Experts of a small language model: 1 pick a token.
Below are experts of layer 8 (counted from 0) of a mixture-of-experts language model. Rows are named router (the router's row for the expert), up (a neuron's input weights, with its number) and show model dimensions 0-95. Each number is 128 + 32 x the weight over its row's rms, rounded and kept within 0 to 255. Numbers have three digits each.
After each expert's rows: a language model's description of what the expert responds to. This comes from a sample of Wikipedia text that the model never trained on.

# expert 0
router:106142151098118111154151144105101166123190139097147129151106133109082106158191131099078188149097146150109127124172119144112185140143106159133106167116158139073172106134165157123112098104141176104111111158100091130136174153128093076085149131105160066136152172164145038100079097172039136104
up9:172106125119134158146094132073166114139092119173116135163118076134106141085111125098132086087132095143148079112108133104085167186168147145115104062090101042121110145159186133089138167141128129137193084120172139138049147099108126147125095189098089152138113103131117127113155121082169160107
up10:123163155136120112175165148111133162124191179160163071120119111125122130171110142151104142115108076140138133171160137100107142179063130143097171045121125134188110108099198128136134107118141153126193108143141158115085070105082209144140115138163189124079093166112153175066055144113133165160
up11:116116078163156096122079099072136148084085147074126054129136107127143144137087141154128171096136086136113110116169140101083162111117099054130147154132197167189176127077125088147121139143117148147152120114135127137108132169097054140159103102140125105133172060133091132083119158101119127057
up12:156141140082154055078087102135104125093197123101157170184115125160158115136152124094074144111161116170145168090137108091118174132117126143152157168138139082159114125097164181108120108071091127166172165053130135116182104110078124110094141133137175132141111116183139176138178161134128130161
Digits after decimal points or colons and percent signs in tables and statistics, such as 0.3%, 2:14.46, 43.8.

# expert 12
router:119152154205122177149194161145156145132124061143194123206110114195093131080130125114154121148149182100116154135096103131076130127080012112161164108104098148108100159135126157095103173154171163091117115131124137101073140109141142101120111130173075141139119168160113101092102162153150104160
up0:141127116172168103166052144135119186109163142135097129067136143110120080117136126122108144162063097158131093112109113131158168119081102065163153157132202166121114157180155169130109112093138191120156171100120193133120064090115165095194101150156124115126067117142136109142130149189159072153
up1:135123113093132136111118132165105105127150107110126169225101109152076119175145129116049113074093178141096119127124146076114117182158082129169140051119103130125101131134093169112089085126111093106128184112161158084085166149119136119118182190209114155142122121119112112133149137087157138123
up2:097143179156158136122153112100099123195129128101081054140143083142138102186122095160149103150149100152119138074169097149174206132144130142106155151050110124102105116163121135121138082107144082193123116178133172076128189181117172107214041157162105071035134126115095127118089146128122138134
up3:129135133179076149098098084097114182166143194054135110097166127114106116111174169129069071128125123172122145141107125120152126101066096118111103105110143170095098113139157143131099147149120158132142074133119119158120129098143177111183144147135134145099155109131084130101187082097149161117
Past-tense verbs and participles like graduated, led, starring, corrugated, plus and or with joining descriptive lists, often architecture descriptions.

# expert 26
router:169147087174132166159121100148170094094079095122164097102139110126195150150151158109146094125152116146137128191125098095099116098121153164129089130099132155163103143110176129127160147128107149111128148087147107096053112159165158152141109111102175144034166140145118136118130094138100113113
up9:201118136114106114085125122152121122118116107108207152066144068108148160157072123138138173104144119165106082109108154139170146073111100110134105121160017159170084106157117040109116106122099118086140127145165164129141117054084148145181098109094100107145117135068149104126202117135157100124
up10:138135132176127152150109028128086181153112127096065103118141069170125182200142129110064129141168099167158117121120118190112118129113119143204123062074189095123145088131156148136174161136116128080102164159108138106104224167101194118146119121123189141158083094100138148147169102074150063116
up11:185154169107155080147132155126151116150112155124137092096156149132203101163177107133000131106151193123203104146132159112137184144105151128076131115107146166128150171116126150079121172131104171166146110118126106143074107101140124098104172100204093136096112129159099141120132095108147138160
up12:145165130103073113068153141173072153172127202097076061182155122143195122152193149222139139163113188148081104102089114092092131123131133122048119132101088115173129113155080162187140131150154141123108098149094120107054095130132148096083123144129077129160143123127170145133118162150064129143
Forms of have, has, had and light verbs like took, make, take, provide, due, after a subject or to.

# expert 1
router:088114109110166097110169134170132111129071143109113118067138109141162093136163134151079136118131115146170138135187126146132142109180143147170146206057126141136165037123099093186097102108118146134124146138150153140110127052127176166183052075087139148105092069107060143134154149067126102127
up2:100153150152116195072080155126103155166108103120167112076161138110097096144119120115070077106093150154132160076176130116127115079159136120130077114152092100131115153136121106095074132155150199157144154202136149134070173116077164114162118133152118093078100220063083053141145152173124125178
up3:143121129079104216059125089129103120135131199105100126099112108148112103098145105084177136126106146102119164107157158153158066166157101044177177096133158124152161131154122162138161104173124114150127163143098064091127106151162136136123117185146156094100163128066120143158080068108091142124
up4:110073107130127131085085167165152151112160117125097122132200129145163047180103171066114074165073148184145141154101082135144121104103138133096138169121137141118137129140129176096109100118143092127159169112064088074122128138117190111084163183144124153111074114207141145116143134139113175169
up5:113116159108136184102085169081099165092146126134160162164108130096162115206144145120105180098138175141042160162106047135176091153085097141145104140130135125122112125142118122128034112087115088185122146098137105119097117098067117133185141096056167145112114145102110116107203159132139106147
Digits and decimal points inside coordinates, track-list numbers and ISBNs, plus == section heading markers, such as 49.72944, 4., Background==.

# expert 14
router:085147137063153105119093160146093133167121131098127128107066115120134091117170151211100100124069092126116083132111129140073102117198191154077094173141144087090084165149109115188141127126134133193123183114116122118092102118159136158124167143036175107160142065079109102128162069173129154180
up0:117187113103101134057119165131161087176127150137091107095119161168087083123109117162158086098085082132148181169108123112159091115161089104170115144091124111138166142172118171083178110167100081113115158155119178098133149094136101136154117132100084098153074127052078104141131108152118146124
up1:136121191145149085102130102113095137121104110111094124100130158126104122148123131166109239112181136122100172160154112128082096089120108123125152133131145083110129075131156111097170131173108120162122153117170066160156146138146155117148142104076123139123121099071141109127087135123108102172
up2:150197148076137106087120184177079139150118155112140134161096136186176123109093142072156115128100194215171145112066112159085110159131101173124072160152144125154101084091163111109126078106114103110199132132135115116113151163131078164108114127079144153146139131126164133107118133108139106141
up3:074068147091195053040161083141108158148164163131099115074082154141172113155161144112202096104136121125120159095074206083172140121091113060137090081152174129114137112140122176150081097096143142112135135151106120174156127155146184074101150108071124104136115157055080137127078120117136139127
Single capital letters or short pieces starting foreign or unusual proper names, such as I in Iwo Jima, Al-, S, P, E.

# expert 17
router:123122115136101119075163118196129137135104082114108166125120120128140180141112099100135107189149158174124174121173065113154114205135154119161112121131104052123167125145140096163105131154106064035087111129152167109058143150091071084124134163106126142162097095143106119141184115137134153173
up2:166092131105070142131112143145101076110160142133096119108104129096109061231108110155129190079079140080185227134154163135142104156115118133113153112059131112128182107105142160102185132104161165122097115096144118212143154113117106039128109126082092137171120176159127146139099157164137153087
up3:137142124152128110139131136157112111078127110156108217164186115156061108121175185070091118171150147089132108152212183158155123141130157082089135103160194123069171170178093070154156111115135177172124138135162164084113120124120101136111157155132111109112137127135138105132075121133094123148
up4:171114093122208130076150071135145142138189101155082120089179118132194058117110138100129151144159151118122129136142126168110121128121131113157189141134173136078143102155113076166147077082174162118097156135125148131160094155099115138143055118150084122128181102136104109106090039096170107084
up5:127135155063084099118136196099104164154168168126145113085113146114136186107106149125127182149132137155178130142151076105173126075067180149143128109089157087148119114167140148059170153155113069094112108155079125167156159134073158141110130118135126127129148150121085172130173107086145142181
Capital or lowercase consonant pieces inside or starting split words and names, such as C, Ch, Ph, St, sc in Interscope.

# expert 21
router:072126115114141160132134128157189152104096090131115198139166034158158131138120144126125145161151125102126111132182158145122166139105133134089116092165132102122135053133103100173170158130101143167110206122178162153153054083148095158233036112114130144141113103128165146099205146153209136146
up2:130126109151137146174144133140093071209133080154108111101116107092208052124152087151177085100113065154129121136123134094083134095124112149090129113089187177104177136164137128101163107112094112138117128156120164124135132117129145100130146127149120134105157123057078099085130086137135176138
up3:165145157153101081166128158059134111104124148131153153140158131113128099113164148165087125119103030153135167173191146143162135088111178098118157146142113099161129133100109079119137118116146059153094119134111143118201083141103129093134114108080101136133191137091093169153148072124125121114
up4:085116126191156156105129098090101127097146081126101149157171125168119124070160135123112103118160138137195084179165140151124084128150099071125215076080196134115138120133090132144185085179173088135087152099130188128061109103212171111122099127143100144170102180179085173168125185144137113109
up5:074134163106136141162163122109155139118113142126075129120146132129077174160134220182177158100176184071133165093126153112142092118146157111089079154137083113141133088132145084099112083230121084124077129133131172110116100085183124112180129117148128129123070124138128155173093069122124112082
First word-piece of a capitalized surname or proper name split into pieces, such as Bl in Blaney, Mer, Mar, Jav.

# expert 22
router:122158131134149121105130107068151113122103151182153077144191133134203140138129129151144209138134127158128112093095058125133111126056162113189097195135134173145112151110098110122124117155133123125122108161105072120078118162145136104147061150096154149126140152152110142174111131132099093116
up2:172070166138144123127108122155151111100188082118121174136111073147100085077144174081079078087150143114180149176141077113115122159132139102135145115116101185157118134118081147104109197136128122130121130113163076112085136124162105147165104088120122102153090184141084131138117150128133087159
up3:148181166135075157196145180157111135153112150113149126126128129144015147155140130165124126083131160122081136146087061084111117128137114111131106118144154110164172129082096175116060116077117110126128108185101117156162145128053128158128117138124120196128065091136112133116107100107163114212
up4:112123139126139085104117142099128156139130136140203121151089157116128151097210149154116148121138131105157118044140097141126135082158146139120120125121123100076155134130169123109126153080079106136088112168102081147100126138073179092130147149131109129155093068067156149137108130186092113132
up5:109138109122136066171119120129144070111124144112138070136130049103185149169145134140129120142134120106154175122154132121103169087176079111071170180130084126164118158135146132133125110169117130052126151145101140150125178100120110087099075152150143132068138135194106184100148072125135057132
Main verbs and copulas in narrative prose after a subject or auxiliary, such as was, is, went, came, returned, lived.

# expert 10
router:120155112072130124112110118084108110095104129185133126106142179142173145150096115081157125129132157096144115142144138120221079117143159112103167055153119067174142137083049133138150117094165131103091104116131108141103136129107143162135152205141124068177157140142189085095086097188208097191
up2:128104140058123135134069163119132127110141144134134166079105090121152190119054222113152153076156100150089119053145122113161158178086110153118056139119079102156112147133092080110176192206132096111149147130135146142102133139157117133080115094129117148123092144130162206112198118140103164088
up3:092153115093109161127113164118053127132084142105135112124176170118133163123146168148085197157169080158089145113124052122142097141129149136082109106146106156162081210122074120066170106159149170110137150143117122147141121135165124067119149078192113057103056129166172143153155105172114156137
up4:158156129068104077149167122093120148097070114119138110155157141141151165101124108109105125169115080123116167106161109166135133185108172144116158131109104111221099156136157149214087168121123129170107097136136134149101104120179133146116139136100115121139149149140098116157187166098129075130
up5:138111171094168116119096168111136104137145175147108163130128140143147126106145142100077117078129170097150146133088108104149065110151150103119102122162127084157147148129078116150127165123137158125089128186123135185108147082073092142100088137109067090122161059164101168149145140111162102103
Pipes at the start of table rows and after rank numbers, plus connective words such as as, and, than, because, titled.

# expert 9
router:088073120152180106136094098148124121127115118065146135140166143133175154204153119121132119127152105108091168113117132088149124121083169158063126078090118143115155144154105158078097145167092079146088159132117177146116118170111173095084140074224118134086141181191171149161117147136112146119
up0:101079154075113079114132207138109113154060186148122115145168149132194139130113163144122122182150156132144143136208170120080126115102116161138155126121127163088145129157175096130127129106119119137109045132099166120150117123174143131084116132108160130150147073098116125127173179146105209129
up1:195135126118120169101123069138150165128125114168109133094130164158171118151139127096080117177102141104161120137071112140177102140134144111104177160184088127094156197149139139059116131173119060147146133120099123098109137174090067116150089111154119135174197203189163145124123161099080176097
up2:142138169072134113158097081128119102097170127089133072198080145139189110152151103154098157152160123110045138095133114118193094105105131172108157115064133158157102106115156157139107130046148147108151167142178155117155099182132152115191099095155096131118121111153126098165170086151154114146
up3:089137078132117130150073091165118154162170152142121104151154107144050178183192144107130113140153099080075141140120101076128165173091155129198087083107138098112158081131127102127109156090155131125059116135110182133157145139145147144131160105081091140149093102115113090135127113155165120049
Prepositions opening locative, temporal or descriptive phrases, mostly in, at, of, on, during, often sentence-initial In or During.

# expert 19
router:115126151169105108138147119147112134167150163168111135141146110101138115077184151100134127065116134096118138123111106111090159168121070106038175083120150085114163100097132117114097106199148181129155118148070082140172091146119109094087199095135113174137111159144107153091152096113112163101
up9:105138175113102094149158157111107151093164106137150144092099098083142127111129118111119093114184149139083148142194110134167147106167172112174073117165122154058135061151124106158185146096114084138159164148118124167123087144150123102139125130118145097134131088136120105142161037106131088103
up10:167079138129162103159157166076142127122107219086081110165186201153128113095162123146146188211121131096166131115102102111138195144115155084099170128143089141123128076114091092110091100113097075160112141071126168160110174128160112117107115126156165155192093110089100206091164130088145165120
up11:140146092118124163186115139153165150125162088096104082124146155142086150183137123140121141104129094151103141127132124053141100102125116097140124147102105158103138189126075116137200076171163132156099105104116133133159170072197194134107143054155076141140105150149135129182112113124106164137
up12:176102188094171116129137151088142108186109126059118015175141116030120124117151109134070128144115120110130121086148136058118181133132055124144125141130134120136164158152095131119094086113120129076126157163125128089101166108113123145085166145114175105159067179140148098132110142144120140103
Pipes separating table cells, often before empty cells or row ends, plus list-item hyphens before names like - Richard Lewis.

# expert 20
router:099146119125173115139096091193119145132118126148119098037112145101199101172092084109153142094153073085086111141078161087176151118043083109148143116130122115117102156100119121042135101120130162102156117172139145118116099088089140124083138105116117122075077125093132170153142111173117136127
up0:130095109097151087165135166120143168146137168103108127099134156109111088174072124121093165137157100192157133119122175076141122108174086093152111142146113130133171182142128053116153136094124042147093117148133170146119174130121173136143079181138136122095179144133103142154191102158130197115
up1:104136153173153104089124107126139169136127135120133148146156103135075107096071140181075164125152108154130105112100084080140096093121153141136174146093074104108186127118140155158196095182197145159080095101092123137130092131124129112183091139183118164091145144148081143092145071120061176106
up2:087183170147096128066127103114115135168086130120131156152085138153169120112117148119129085143143108108108130118125101211128129089141118110083150158091082151117143180113177132163122187099123141093151104158153099108182163147141159144186136081136113070155112174123133176093133142135116144060
up3:112132101117171151117112127115150108178173170090095080083120150118096143138160105131123124127118140207094196140080160164089116106094136119179089097160082146161161119098121153125133148171117151080098191120142180156070095105143153193138118129106144164103172140140135040122153073113091139125
The word to before infinitive verbs and purpose clauses, plus for, by, after and modals like would, could, will.